Weights of a small mixture-of-experts language model, trained from scratch on English Wikipedia: 160 experts in each of 13 layers.
Below are experts of layer 8 (counted from 0) of a mixture-of-experts language model. Rows are named router (the router's row for the expert), down (a neuron's output weights, with its number) and show model dimensions 0-159. Each number is 200 + 30 x the weight over its row's rms, rounded and kept within 0 to 999.
Before each expert's rows: a language model's description of what the expert responds to. This comes from a sample of Wikipedia text that the model never trained on.

# expert 39
What it handles: Mid-word consonant clusters
router,175,223,205,201,207,224,187,183,182,215,167,186,201,222,204,298,157,177,240,212,198,173,261,241,163,215,194,179,219,180,205,226,158,248,199,212,185,175,169,128,173,192,199,208,197,176,175,149,244,219,212,176,160,170,230,189,203,180,229,201,231,148,240,228,194,222,171,160,239,133,208,173,241,208,223,215,215,247,207,199,186,175,193,178,236,232,168,214,203,174,222,187,208,247,232,210,144,165,171,159,165,156,162,214,181,237,226,197,217,231,167,268,218,164,167,194,225,223,199,211,243,236,204,210,180,197,210,241,162,173,216,224,231,208,246,183,161,139,235,206,248,145,183,218,179,162,173,154,193,144,199,176,192,186,177,188,213,225,225,237
down6,192,163,162,209,204,231,208,199,206,183,213,195,162,183,216,221,201,182,227,227,162,235,177,212,135,276,149,194,184,177,172,181,188,208,204,178,221,238,202,180,174,160,155,215,222,295,235,203,200,188,229,153,239,207,260,221,169,180,220,182,163,222,251,158,187,185,229,219,216,200,207,168,201,225,188,216,192,197,165,235,223,171,225,228,197,209,183,215,224,169,176,226,193,160,199,189,191,163,219,190,193,135,189,129,176,179,172,219,197,256,224,213,205,204,242,180,198,218,191,215,198,139,226,154,184,208,231,243,212,202,176,192,154,259,172,191,214,208,231,214,170,206,248,266,265,244,223,266,163,158,203,196,185,189,219,156,151,193,230,236
down7,228,198,265,203,229,146,206,196,196,259,213,211,175,151,230,188,226,206,218,130,182,148,225,164,137,198,148,194,219,192,232,253,189,183,241,174,180,182,187,205,169,196,230,179,155,235,204,224,178,184,183,207,172,177,179,154,200,165,198,221,174,237,170,231,162,212,194,216,203,229,165,227,195,151,157,203,206,196,187,202,161,217,202,156,195,171,153,179,213,250,231,193,187,207,180,201,266,137,198,148,215,185,211,185,172,172,184,173,160,239,167,212,177,213,211,209,192,233,161,204,163,194,249,267,195,194,176,234,205,207,195,235,210,203,160,205,241,259,131,244,200,199,260,213,194,213,191,162,212,201,158,198,172,191,190,210,194,190,172,287
down8,208,200,192,254,141,162,188,238,220,167,189,201,228,153,250,200,218,262,196,187,197,224,183,189,179,184,195,149,173,203,236,199,223,191,248,235,215,180,243,196,225,185,172,208,210,226,185,159,199,183,224,242,213,147,192,147,203,243,194,163,220,222,151,151,197,191,225,133,168,150,239,202,207,209,211,245,191,228,178,201,150,222,173,218,179,184,197,208,179,205,175,176,204,215,197,215,202,194,203,208,158,147,128,233,249,198,266,213,178,220,203,173,147,245,148,227,193,177,152,195,190,166,194,148,188,202,219,238,206,222,198,202,179,212,160,211,165,205,141,154,213,185,176,251,161,220,180,176,216,241,223,186,154,258,131,211,192,201,236,201
down9,162,188,272,198,263,189,147,145,207,191,233,239,172,194,174,204,204,116,234,175,184,180,194,217,194,175,202,200,163,180,178,180,212,203,185,215,194,235,212,222,199,198,168,170,237,204,212,219,169,217,200,131,186,172,204,186,206,192,188,226,212,194,175,169,233,231,210,244,164,197,201,230,194,239,218,198,227,196,226,165,135,168,169,185,204,162,246,155,203,180,204,174,225,141,225,196,158,221,135,200,152,223,252,168,178,247,159,254,205,196,223,170,175,199,168,168,215,236,179,242,235,161,194,180,200,220,200,271,191,231,228,258,186,151,232,180,175,195,221,199,184,150,190,225,210,212,178,147,198,195,244,177,244,254,231,239,222,203,204,181
down10,187,230,173,276,209,152,201,230,204,236,168,146,234,209,172,137,201,237,188,257,213,235,211,182,182,233,196,199,185,223,193,219,144,201,152,210,165,174,237,226,203,193,213,226,212,163,153,233,194,219,196,174,180,171,169,194,205,213,213,252,212,182,193,223,244,239,221,221,246,224,251,277,219,180,168,199,236,227,238,211,178,183,223,180,152,167,172,224,223,164,181,208,228,217,191,237,274,188,236,238,215,209,189,224,299,226,194,184,230,213,221,230,148,215,183,182,194,195,188,158,246,216,176,203,189,194,205,185,260,244,211,226,197,182,189,165,178,192,186,170,209,230,187,214,239,208,144,260,216,219,225,229,172,169,232,188,177,219,165,213
down11,150,218,224,227,178,178,220,229,181,158,238,160,216,249,217,193,213,228,226,179,193,211,181,185,174,208,217,262,232,228,155,221,182,227,210,193,224,150,209,192,212,190,171,244,172,180,232,158,202,183,178,222,177,219,191,188,220,210,234,195,195,207,183,189,214,141,228,150,190,181,199,199,167,228,246,176,205,187,297,201,197,207,182,171,214,216,216,182,217,195,174,229,152,246,207,134,176,153,188,224,194,185,224,172,199,201,193,234,228,220,266,228,173,176,164,214,202,170,187,234,221,204,172,253,223,176,175,193,164,264,190,257,245,182,174,146,202,191,235,203,196,185,244,211,236,157,142,199,171,273,230,216,203,258,242,265,194,243,186,222
down12,151,213,194,242,231,221,226,201,209,193,122,161,188,165,208,276,208,209,162,160,185,141,226,212,219,190,160,162,195,147,193,188,179,206,214,166,238,200,181,238,209,168,211,193,206,180,214,229,167,189,233,212,206,198,185,183,172,210,232,249,176,186,122,208,210,207,206,184,220,186,136,188,237,230,182,233,257,242,224,173,202,166,191,170,223,269,215,248,240,175,259,204,220,146,214,177,205,204,197,209,237,190,195,191,202,196,201,224,155,220,224,215,222,208,186,195,206,201,257,205,263,191,206,190,219,245,218,213,169,162,185,265,179,150,224,177,156,211,220,210,192,207,167,204,172,210,197,199,198,142,226,169,172,248,157,285,220,223,173,200
down13,142,170,206,148,200,230,218,202,214,196,244,176,222,197,192,189,216,217,153,218,191,171,183,202,215,193,280,216,190,169,173,165,250,205,169,158,179,176,197,225,199,182,209,218,210,193,192,216,183,195,229,269,201,270,220,219,196,206,203,208,286,221,183,217,227,196,195,163,185,165,212,257,238,196,118,222,167,284,169,165,178,171,266,197,202,159,199,226,190,222,202,199,175,174,225,178,132,203,225,212,223,206,215,161,149,258,196,201,246,193,223,155,201,221,185,187,206,209,246,167,198,149,233,144,209,206,152,197,200,168,154,201,192,255,178,168,166,258,205,175,157,211,177,204,210,180,189,178,192,197,216,240,205,231,172,227,214,211,204,203
down14,185,175,164,217,215,173,245,222,161,195,226,202,251,173,221,177,171,201,213,210,177,212,183,232,178,179,130,210,190,147,203,240,213,280,200,175,160,222,183,169,220,178,180,267,199,236,205,227,186,236,195,170,190,196,161,221,226,185,216,188,183,210,198,227,241,169,231,220,176,157,226,211,143,243,197,233,165,209,178,189,257,158,193,178,181,266,172,172,221,242,224,206,168,169,161,213,217,242,162,206,216,185,206,207,209,211,189,200,218,211,214,205,168,230,196,218,238,157,127,181,223,165,231,146,205,205,202,195,166,247,249,236,164,191,252,186,176,181,167,182,204,189,228,219,176,207,243,182,182,261,182,172,167,249,256,160,218,181,230,136
down15,185,228,172,165,181,190,196,258,242,208,139,209,188,121,192,165,173,224,176,201,195,264,185,174,181,195,225,189,219,212,198,174,235,204,205,179,217,215,199,209,181,222,233,164,193,217,176,257,220,251,202,130,187,236,198,178,168,198,224,159,221,256,162,208,137,160,225,242,160,242,244,167,212,176,189,180,205,153,202,232,233,212,149,205,222,202,218,194,132,195,228,205,206,193,185,230,260,184,208,240,207,244,266,193,175,210,188,197,140,224,214,217,154,151,220,231,241,201,187,221,166,190,216,201,196,204,210,220,131,198,136,169,190,242,216,247,192,236,206,198,184,166,160,166,232,197,209,258,204,228,200,208,200,244,196,202,222,186,188,166
down16,196,239,167,234,178,234,233,208,170,229,162,229,202,200,213,178,207,251,180,223,240,204,197,220,174,213,218,150,228,186,175,233,209,218,155,178,214,192,204,165,182,188,237,243,180,218,234,193,185,159,157,182,228,193,165,233,207,236,173,205,147,225,145,207,194,218,235,228,206,195,270,233,193,154,229,236,186,216,196,210,207,175,171,204,210,196,230,233,211,180,159,235,232,186,185,207,201,217,249,181,237,185,193,205,188,255,197,219,222,190,177,208,123,247,155,213,198,273,202,211,188,199,171,148,202,189,236,226,208,235,181,147,229,233,144,230,175,168,237,182,210,196,258,262,201,207,189,99,191,247,201,163,233,151,216,207,241,185,192,230
down17,223,177,182,136,203,215,166,269,191,148,182,245,207,174,195,197,189,144,164,191,218,178,182,271,244,197,220,212,237,170,226,166,229,177,182,148,177,142,188,219,193,183,220,187,217,225,158,198,174,238,165,217,162,247,219,166,190,225,224,199,207,230,214,198,176,194,201,260,203,214,226,188,211,231,158,213,182,248,174,213,175,173,228,151,206,273,227,180,234,204,223,196,220,242,207,205,209,194,236,190,244,240,269,201,174,257,198,231,199,189,153,182,219,241,242,202,235,186,222,213,172,244,247,198,202,209,259,203,190,247,205,211,201,186,175,203,211,140,212,229,196,182,221,260,205,193,218,144,248,212,199,169,193,203,212,218,176,214,266,243
down18,185,160,195,187,146,212,220,232,167,159,175,205,209,189,223,189,182,143,185,164,237,178,226,203,207,196,187,163,190,172,240,188,199,199,191,197,161,273,199,217,222,230,224,193,263,179,209,172,153,242,180,196,175,144,182,256,177,148,208,222,239,251,144,185,195,197,176,167,204,232,185,229,212,239,224,200,206,182,262,257,167,241,179,180,142,213,208,225,185,185,212,176,165,200,240,246,229,152,189,205,225,140,187,234,188,181,234,230,197,211,226,173,198,245,197,233,220,252,229,203,183,190,212,135,188,204,191,213,170,171,169,207,179,174,171,222,184,200,134,163,169,215,195,167,171,232,218,160,257,202,183,143,227,234,189,156,243,187,235,208
down19,164,202,176,206,291,146,174,197,194,230,196,224,179,153,241,171,204,193,198,203,164,133,229,175,226,216,202,178,222,200,166,187,256,167,207,207,232,201,237,206,186,238,167,222,217,180,155,248,226,205,225,195,184,163,211,235,263,200,224,210,232,213,193,203,175,232,183,182,195,157,202,204,222,208,193,207,188,200,232,190,218,183,162,176,227,240,169,230,191,201,243,172,252,191,177,210,241,228,190,185,288,191,246,230,197,190,227,201,215,263,172,182,223,172,214,264,154,168,156,247,242,236,242,230,185,253,171,219,241,212,144,217,193,175,178,202,207,184,225,220,183,213,228,257,162,201,210,245,229,178,196,182,171,173,189,253,150,184,200,237

# expert 6
What it handles: Romance and foreign name pieces
router,207,136,208,209,179,196,239,192,168,233,188,243,219,177,187,225,216,162,190,185,207,208,237,182,200,246,171,162,188,242,193,161,191,181,195,181,190,156,131,238,181,183,176,224,236,199,207,150,192,177,229,252,173,185,237,227,164,171,211,262,229,188,190,174,213,213,228,184,203,165,200,177,245,222,175,254,190,206,173,168,155,218,156,200,235,214,146,227,256,224,175,192,200,240,173,235,219,180,244,229,175,170,159,225,213,231,210,171,239,192,194,213,159,172,183,195,247,232,197,194,258,150,257,180,160,207,221,220,188,238,183,212,229,217,193,156,168,202,129,187,219,157,198,238,155,208,179,218,216,173,206,160,123,162,187,244,218,189,249,202
down0,182,130,183,182,164,248,251,225,173,194,215,163,229,207,189,185,189,207,213,209,208,224,196,203,194,215,217,241,187,189,202,187,183,259,170,207,169,188,277,225,191,255,227,196,222,234,244,226,210,181,215,232,194,206,189,174,218,185,184,156,216,189,172,225,157,220,220,221,137,182,209,156,223,215,242,169,185,174,152,215,210,187,235,175,232,239,176,225,156,228,197,243,209,189,208,186,206,244,262,143,190,211,175,202,260,208,166,182,229,208,170,250,219,247,195,249,170,206,160,189,217,262,167,183,199,180,220,221,190,258,141,270,164,236,220,208,197,200,243,213,142,139,228,160,212,206,196,200,190,212,180,210,172,262,211,178,170,227,199,238
down1,149,173,158,166,241,191,172,234,168,219,178,200,224,189,184,225,138,171,171,175,167,183,173,201,225,141,231,191,197,258,175,168,219,204,196,187,232,203,176,204,250,182,196,187,146,197,210,186,220,271,164,218,202,182,176,205,204,224,166,217,231,206,186,171,215,239,184,194,140,181,219,264,171,178,166,213,214,169,185,194,176,209,190,242,207,161,204,195,185,176,199,269,187,176,215,218,214,162,132,204,262,190,237,219,221,234,190,210,206,186,204,287,238,216,147,184,151,181,250,191,198,159,197,195,269,181,237,214,185,198,218,196,245,223,211,202,207,190,177,134,245,201,205,227,238,184,249,199,232,236,213,199,269,189,230,198,219,245,193,216
down2,214,207,206,237,146,184,191,230,189,188,253,215,167,164,253,230,198,200,219,202,215,215,217,249,183,209,195,192,197,134,197,181,203,192,202,282,222,189,189,191,186,218,213,212,237,196,127,205,190,252,221,190,184,251,185,187,155,220,233,197,227,262,203,214,164,190,214,177,178,212,165,177,163,175,180,282,249,167,236,171,208,233,198,185,178,198,145,148,247,216,192,146,190,218,173,249,156,231,187,143,188,141,198,192,229,192,205,199,213,183,239,194,150,196,242,186,234,222,242,223,184,190,158,174,183,222,180,198,234,209,189,180,220,170,146,221,212,190,168,202,225,208,202,252,205,261,179,218,125,216,178,195,224,201,190,176,139,211,171,169
down3,213,236,184,197,246,206,258,226,185,173,95,231,174,132,240,231,186,215,131,227,197,165,265,192,208,152,182,229,188,199,141,186,246,158,214,193,207,202,186,181,146,194,233,195,225,186,183,207,204,248,248,224,219,180,155,187,202,216,170,205,209,200,199,176,216,183,199,188,218,213,206,199,248,195,210,215,235,214,213,152,181,198,186,220,214,145,237,165,222,216,183,248,221,141,233,188,146,157,210,192,196,146,207,206,190,164,190,157,178,197,174,191,230,207,196,184,217,214,183,189,166,218,198,197,223,184,137,224,192,235,195,182,223,145,198,191,240,192,191,184,287,190,181,165,185,188,238,205,167,142,195,160,189,170,156,173,214,178,146,194
down4,183,231,195,226,175,235,132,162,210,231,135,214,181,186,215,250,177,197,179,223,181,185,170,214,176,197,292,182,155,228,197,200,133,200,230,172,229,238,152,203,195,208,247,213,192,197,182,204,179,235,199,182,164,138,171,210,196,229,183,184,201,237,132,193,239,177,203,193,193,157,148,181,231,187,130,192,145,175,194,236,176,193,156,219,190,223,216,242,206,213,188,181,174,185,233,225,220,191,175,187,150,257,243,223,229,193,170,189,220,183,198,207,239,171,162,117,211,164,183,188,196,202,142,196,202,211,175,217,227,240,225,201,182,158,192,201,219,161,179,223,221,213,179,214,160,190,227,188,217,226,167,178,171,199,189,226,216,139,128,209
down5,185,218,137,187,226,255,250,191,194,202,197,185,155,180,229,189,191,192,235,289,224,203,223,228,191,184,196,253,231,156,201,194,176,170,223,193,204,187,178,230,212,167,165,182,207,178,143,270,240,141,147,199,151,230,183,212,194,181,153,214,166,243,198,204,202,268,187,160,226,246,188,176,175,191,195,217,160,192,196,132,234,220,224,174,234,218,175,147,215,251,222,122,233,198,231,199,141,206,191,214,188,177,209,197,166,241,207,156,235,261,162,203,219,214,199,192,179,144,186,208,173,211,205,212,201,254,173,213,195,237,222,252,204,162,164,179,196,172,224,157,196,200,202,201,171,185,218,217,222,185,239,205,216,226,244,198,196,187,203,212
down6,204,162,136,250,135,170,181,199,189,170,197,216,224,187,223,197,231,249,227,203,202,212,185,227,267,173,223,204,157,209,215,206,206,220,221,266,182,242,201,182,206,202,193,167,167,173,166,249,168,196,171,223,176,188,236,164,199,231,201,210,242,230,248,252,171,202,176,167,162,161,238,190,198,166,196,184,200,168,189,191,223,153,198,271,181,233,214,178,232,177,199,188,214,234,227,233,191,194,184,216,162,214,217,187,251,243,218,226,142,183,217,179,225,214,215,236,160,223,276,253,213,220,192,151,216,214,180,214,274,217,141,159,179,236,223,223,222,225,232,177,166,176,189,218,201,196,193,188,176,200,180,201,170,209,269,207,150,217,215,143
down7,194,204,164,247,228,184,183,227,192,196,179,225,170,220,156,220,190,190,202,209,162,171,127,191,231,185,194,284,251,178,201,212,136,219,188,184,170,148,182,195,167,249,242,164,151,253,216,189,205,223,224,179,186,165,182,146,222,214,253,203,239,193,175,200,226,199,168,218,229,195,146,191,213,193,214,216,176,149,153,201,187,171,196,171,184,190,212,187,197,178,248,189,236,219,219,217,194,198,218,180,183,153,224,185,215,204,233,173,227,172,196,232,204,196,127,183,217,243,167,165,194,232,214,228,206,213,181,207,187,253,245,237,233,219,259,180,207,157,114,246,264,221,186,211,207,228,173,196,238,149,160,188,169,198,187,195,221,159,237,190
down8,224,191,167,156,166,163,209,157,193,157,208,203,269,159,157,181,230,186,172,198,180,210,216,185,163,188,188,205,204,246,171,250,206,144,230,197,187,144,225,191,196,211,238,179,172,175,202,276,174,223,209,143,212,254,156,199,227,176,173,181,189,207,191,165,236,199,183,206,211,185,189,201,133,201,250,202,226,230,204,178,204,210,219,177,219,217,188,222,170,235,228,230,188,170,181,161,233,141,137,175,217,218,163,186,177,173,225,202,181,195,144,191,228,235,179,213,197,161,272,204,227,235,189,204,214,259,171,233,238,245,179,182,134,213,160,183,196,160,139,173,173,186,194,210,164,208,236,193,188,174,158,218,192,228,189,188,227,244,236,242
down9,201,181,192,186,238,183,205,120,203,194,209,171,231,196,209,211,187,220,245,232,219,251,240,190,205,212,241,225,225,288,195,209,228,212,157,258,180,196,228,191,195,208,217,182,197,215,224,193,227,257,146,185,231,129,179,183,186,200,212,202,182,249,167,226,223,162,217,226,221,155,235,219,182,196,155,213,222,114,237,195,179,189,243,233,240,179,218,139,205,201,219,162,208,205,207,216,180,211,159,218,216,189,181,238,236,202,212,173,218,160,211,169,204,229,235,243,272,147,197,192,218,230,240,200,160,176,223,175,179,226,192,211,196,204,148,193,165,226,204,155,168,242,138,203,212,185,186,214,207,232,214,274,241,192,189,182,217,251,220,203
down10,229,196,164,230,158,203,207,260,155,258,205,220,217,191,221,180,189,188,217,209,235,172,209,160,168,235,228,171,211,216,219,184,178,165,163,252,246,186,169,217,256,188,190,204,147,162,211,220,144,202,217,196,199,205,203,203,215,240,219,191,189,194,180,222,229,208,171,248,223,236,218,181,168,199,227,236,167,193,226,160,234,227,241,190,165,191,211,204,218,185,205,149,216,249,147,181,223,236,171,244,188,231,270,195,157,196,239,200,162,194,192,182,199,183,255,165,250,181,186,220,151,167,209,239,188,163,235,210,207,137,185,227,204,184,164,234,191,168,199,151,251,232,198,166,206,233,173,158,217,190,138,200,245,286,208,223,177,234,184,210
down11,229,224,215,219,198,225,198,223,170,242,163,203,157,211,157,186,193,221,259,171,147,183,228,264,163,238,254,189,177,232,169,174,164,158,187,213,206,211,208,234,195,199,230,191,184,183,222,175,224,168,186,203,197,185,193,244,267,241,229,236,178,229,212,209,178,206,260,211,242,230,174,212,232,196,147,169,208,175,173,201,205,191,154,210,216,194,154,174,253,166,217,210,226,190,212,239,246,254,217,265,192,213,208,164,182,241,264,219,195,217,256,278,206,206,180,214,140,228,216,218,157,189,179,152,215,206,270,232,186,256,228,240,188,192,184,227,168,247,180,201,193,166,222,230,217,214,222,218,204,165,229,160,221,226,196,211,195,175,216,185
down12,162,184,201,203,177,237,186,221,239,244,227,257,209,212,143,192,185,208,193,219,154,214,217,242,190,176,213,221,151,163,182,225,190,212,278,178,183,210,174,147,249,186,207,180,207,183,206,224,190,219,228,144,169,201,171,200,231,199,188,206,193,243,210,182,218,183,170,227,203,260,208,179,256,162,213,174,156,198,220,177,157,207,183,189,171,248,226,153,163,222,191,202,281,241,204,144,233,183,177,250,190,150,166,215,150,211,133,172,212,205,220,221,205,220,249,272,202,210,153,198,159,217,252,225,137,195,184,155,263,179,225,227,156,202,177,188,216,202,182,173,169,197,221,186,186,181,195,202,213,220,203,188,215,180,234,159,197,222,197,160
down13,231,173,178,138,167,179,175,191,142,242,232,203,209,211,206,159,225,217,233,203,251,196,232,206,162,160,218,196,211,215,200,160,203,191,206,191,196,139,186,190,172,245,218,212,178,201,234,244,216,223,192,140,230,193,165,188,218,193,187,212,181,201,189,209,187,208,140,196,233,287,222,233,121,184,215,120,178,186,204,174,160,199,193,143,215,171,171,230,190,200,167,172,202,177,183,180,230,159,205,196,249,228,184,257,161,236,209,242,216,234,199,185,211,136,172,199,201,238,168,183,236,230,160,198,182,212,174,251,229,175,220,211,168,156,206,187,200,135,218,194,200,217,259,204,161,175,229,241,208,182,209,214,192,197,161,170,176,143,220,236

# expert 17
What it handles: Verb-initial prefixes
router,142,179,217,221,229,212,169,181,206,216,163,185,199,204,283,241,163,217,299,213,163,230,207,245,227,238,188,206,255,167,246,202,225,216,181,211,245,216,187,177,189,207,211,141,194,178,209,140,241,219,226,197,186,154,227,228,177,179,231,222,206,173,227,188,153,270,210,166,235,158,156,196,178,249,195,203,188,250,231,216,206,166,137,204,212,177,176,203,230,160,224,182,178,169,252,197,189,186,187,191,190,147,196,203,218,218,134,163,194,197,222,226,228,194,203,205,198,175,209,236,227,208,172,194,185,204,171,206,168,195,172,177,236,213,252,207,190,107,218,184,235,215,155,212,202,176,221,206,168,185,206,178,154,220,196,186,218,176,222,242
down6,232,247,212,209,182,249,192,217,220,201,246,212,274,215,194,187,207,206,215,207,174,196,216,207,232,191,252,173,196,261,238,216,202,194,197,252,170,175,202,222,210,166,189,190,165,250,204,258,191,181,222,182,208,187,209,213,216,191,251,212,268,171,225,158,231,191,146,202,201,290,210,216,233,204,143,221,156,213,193,172,207,197,237,245,233,151,183,192,137,235,167,239,205,207,184,222,196,200,142,201,216,177,240,187,173,198,235,196,207,200,198,222,200,174,169,165,198,225,137,191,212,193,222,201,229,196,207,204,273,161,214,141,221,198,254,227,186,208,205,164,154,170,203,184,166,205,230,213,263,205,184,184,199,199,240,259,269,216,162,207
down7,159,191,227,181,223,159,174,202,204,200,202,227,223,209,213,220,222,198,221,200,170,174,201,202,177,209,172,227,195,147,167,204,152,256,183,226,237,145,203,175,169,186,197,223,207,199,177,168,220,139,203,174,226,209,201,166,230,223,190,228,229,211,199,132,206,173,203,173,211,235,186,199,222,234,167,162,182,193,208,215,258,213,197,243,191,219,155,174,176,252,217,228,178,222,216,214,204,245,173,191,168,175,244,209,234,202,190,238,235,168,194,218,212,133,196,136,233,193,155,250,205,200,167,212,200,221,193,227,172,286,190,202,187,239,172,199,171,210,189,192,96,219,274,225,200,197,199,190,245,279,220,181,155,206,186,143,241,219,233,225
down8,226,184,185,160,228,174,198,213,185,251,223,215,210,219,171,177,219,156,195,251,213,204,182,173,185,153,169,192,127,170,161,206,198,271,170,176,206,214,183,259,179,224,210,240,208,166,208,200,167,207,214,175,165,150,173,198,236,147,220,245,135,195,201,251,108,210,190,188,171,204,183,183,164,175,235,133,139,227,208,169,183,206,243,218,277,201,237,212,201,207,197,213,224,208,221,202,225,196,159,229,242,219,201,192,180,181,229,223,222,187,264,191,201,212,212,172,230,208,159,160,189,216,164,160,187,199,218,196,198,218,160,156,180,174,147,194,164,140,190,175,217,176,209,192,210,185,211,201,182,206,130,208,223,212,201,217,184,250,156,222
down9,151,240,197,167,156,232,195,176,263,218,159,214,227,198,168,207,221,215,212,211,196,263,133,219,229,241,164,150,141,245,176,200,211,195,231,202,177,192,212,175,181,116,200,276,211,207,176,184,208,178,224,121,223,246,235,185,171,205,182,153,131,223,190,254,159,195,185,198,194,141,213,202,164,210,190,172,173,197,180,226,221,229,217,231,203,210,243,169,227,182,201,272,220,190,229,174,201,230,236,192,186,192,208,189,204,232,169,171,231,177,178,172,196,160,223,229,194,228,193,202,217,194,192,180,167,154,210,213,188,212,109,232,233,211,212,228,197,169,185,206,225,163,236,198,175,206,195,195,157,152,218,221,165,194,167,203,222,191,203,180
down10,211,216,169,266,176,254,195,172,195,206,199,210,165,196,162,183,251,226,165,242,200,207,203,163,217,200,167,171,178,224,208,206,251,187,196,251,201,248,191,193,219,164,253,162,214,209,179,190,210,208,204,181,176,144,154,172,162,148,153,242,218,203,243,171,186,219,227,191,218,216,181,212,135,207,221,176,198,157,202,237,182,149,141,222,232,175,224,211,212,218,163,165,172,256,191,190,214,243,239,216,177,205,194,197,214,205,216,154,194,183,212,204,193,169,236,249,234,148,189,213,275,205,227,182,248,244,172,201,223,256,203,161,249,212,215,245,202,183,183,186,212,202,211,253,231,250,188,175,174,199,185,179,211,224,220,235,226,241,256,132
down11,199,234,149,194,232,189,193,162,185,242,190,248,201,196,182,211,211,172,215,101,204,155,202,193,198,266,170,207,208,224,238,221,173,207,168,172,238,277,161,221,187,220,166,208,183,172,191,152,190,192,218,106,223,152,199,205,213,176,206,214,109,199,225,185,188,163,223,196,215,165,254,209,175,223,215,206,192,156,239,179,222,205,216,228,188,185,215,206,177,213,187,141,139,207,206,198,247,124,250,233,213,179,228,179,212,182,176,165,227,252,210,220,209,191,230,155,187,202,207,212,231,208,170,201,227,222,206,229,194,192,182,244,238,205,242,218,222,225,202,254,225,214,178,223,239,225,161,210,190,207,229,142,230,179,175,221,172,193,196,190
down12,176,189,211,233,219,189,248,170,137,214,145,211,235,175,233,215,142,205,179,237,204,201,193,185,171,104,194,211,224,163,232,217,150,173,202,236,177,229,247,187,171,243,163,130,191,200,159,240,188,186,166,182,151,211,226,190,185,146,201,234,242,240,165,202,208,221,143,187,237,225,142,239,199,179,177,160,234,198,234,187,219,210,204,174,189,173,209,169,188,206,175,186,216,219,204,171,164,123,210,224,167,214,256,246,175,207,150,146,220,177,243,235,180,153,209,198,218,196,168,201,204,189,191,196,176,223,237,229,203,232,201,151,183,208,205,166,203,151,227,131,182,200,180,204,187,175,204,160,224,218,177,211,181,229,190,181,166,189,223,195
down13,201,224,199,217,199,217,163,221,222,272,165,180,185,177,211,198,165,153,169,136,271,163,169,166,210,177,207,208,187,213,161,211,230,259,220,272,193,218,213,197,180,208,177,207,185,192,159,165,256,145,164,190,190,159,206,276,234,231,207,129,199,196,224,210,219,195,209,239,237,196,174,239,175,196,228,197,189,236,245,265,217,181,184,229,200,189,181,202,247,160,164,177,178,198,230,175,150,246,186,234,258,143,177,182,177,219,184,284,197,196,235,219,200,159,192,200,169,214,205,180,207,217,212,189,224,176,223,176,175,213,175,201,141,169,190,193,207,217,221,236,218,191,266,195,154,187,230,219,216,202,191,176,175,181,194,162,186,232,184,198
down14,190,231,215,182,172,239,183,221,145,224,246,198,173,197,202,202,189,219,220,203,204,203,188,174,210,173,254,192,240,221,238,195,169,200,235,199,204,196,180,145,198,180,206,197,188,188,232,233,193,280,265,201,184,200,266,100,191,215,251,222,193,184,268,219,192,171,189,175,239,170,147,214,232,176,218,207,208,227,238,246,247,206,168,190,232,256,194,224,207,208,199,158,166,167,236,191,204,168,168,170,171,213,203,178,215,239,179,247,212,191,178,235,198,215,227,213,247,189,256,184,223,176,234,185,208,214,193,219,209,203,191,209,228,190,185,151,218,214,237,255,136,151,207,193,231,227,218,244,232,198,128,193,200,204,176,162,263,247,217,191
down15,217,249,174,219,142,180,147,217,194,200,182,206,176,223,226,213,166,205,154,223,212,212,185,207,200,171,140,224,256,199,153,156,246,126,167,215,210,200,186,214,218,242,234,234,203,232,250,203,170,185,167,171,200,179,257,155,248,179,217,202,213,210,199,216,178,190,232,260,178,219,202,196,173,292,208,224,202,196,218,227,237,209,204,158,211,249,164,154,165,209,160,237,200,190,161,165,219,155,204,190,255,157,193,238,212,229,207,207,206,211,196,164,209,239,170,172,210,215,233,217,170,178,197,242,209,235,243,215,189,227,187,198,240,222,228,219,211,161,213,210,208,260,214,158,176,247,190,124,176,191,166,218,233,139,201,194,174,199,193,221
down16,152,162,160,227,193,153,150,269,233,251,237,170,223,180,217,181,207,157,182,201,151,211,205,160,203,210,187,223,193,196,214,219,212,182,173,160,198,190,224,225,166,181,198,175,226,222,268,218,201,198,179,173,226,238,229,217,137,234,248,192,212,225,229,217,198,173,165,259,211,182,206,164,252,196,202,202,201,161,216,211,153,184,190,141,230,172,175,160,197,219,164,236,199,159,179,229,228,241,208,206,186,200,193,173,140,219,181,210,206,166,249,208,176,162,194,219,215,173,253,175,198,123,187,209,150,185,230,212,188,187,165,181,166,221,214,179,202,203,206,186,191,164,222,219,215,156,259,271,248,159,226,254,176,218,167,214,207,221,156,234
down17,217,188,243,182,189,218,193,212,212,178,192,192,250,148,153,188,161,203,223,162,184,170,175,207,235,173,227,203,222,157,253,163,220,218,155,252,225,201,230,170,175,123,239,211,174,194,147,200,220,204,218,206,183,209,149,216,256,247,224,194,182,197,230,222,188,230,195,224,178,235,272,158,180,189,206,233,167,202,263,223,157,164,181,161,181,188,203,217,199,199,213,107,203,163,204,227,217,208,205,180,236,166,238,185,221,161,173,242,157,186,223,221,187,219,230,148,224,195,158,178,220,185,179,160,190,158,162,264,193,238,175,202,158,191,189,211,175,223,224,164,227,139,212,215,217,213,235,201,263,226,213,210,229,181,220,179,202,203,239,174
down18,166,196,194,218,230,245,160,173,211,177,155,188,178,201,262,241,175,175,177,209,190,192,234,181,189,211,195,176,207,196,198,208,201,184,133,157,236,211,229,210,205,178,143,186,217,215,242,161,262,183,164,158,201,198,220,218,184,189,171,239,205,179,142,249,247,183,197,206,235,153,209,187,160,151,170,228,170,189,193,126,239,215,247,186,231,194,267,159,224,239,262,191,195,206,173,137,213,200,222,239,171,169,160,172,211,233,183,218,178,229,175,194,162,203,214,232,254,251,170,174,218,194,166,258,190,217,202,167,161,231,156,258,192,226,224,215,166,225,225,164,171,189,225,191,191,214,194,227,220,142,168,167,229,200,199,215,181,211,201,179
down19,230,180,188,169,158,197,223,199,176,211,211,172,197,243,215,208,252,106,216,143,260,152,233,210,187,195,242,208,235,174,190,225,235,164,195,214,141,237,179,205,219,183,193,224,184,193,156,168,206,228,181,206,167,212,253,221,217,169,196,209,179,187,205,149,235,194,222,193,190,188,174,165,212,199,231,218,217,191,217,207,188,212,243,181,172,288,232,197,252,244,269,207,236,258,219,205,212,267,213,207,207,159,231,189,167,214,184,208,219,181,264,214,174,187,204,223,213,209,172,226,182,200,201,198,234,152,245,159,149,187,236,225,249,263,205,193,215,218,214,230,227,168,219,216,249,211,194,166,164,181,198,182,215,258,232,222,185,219,165,178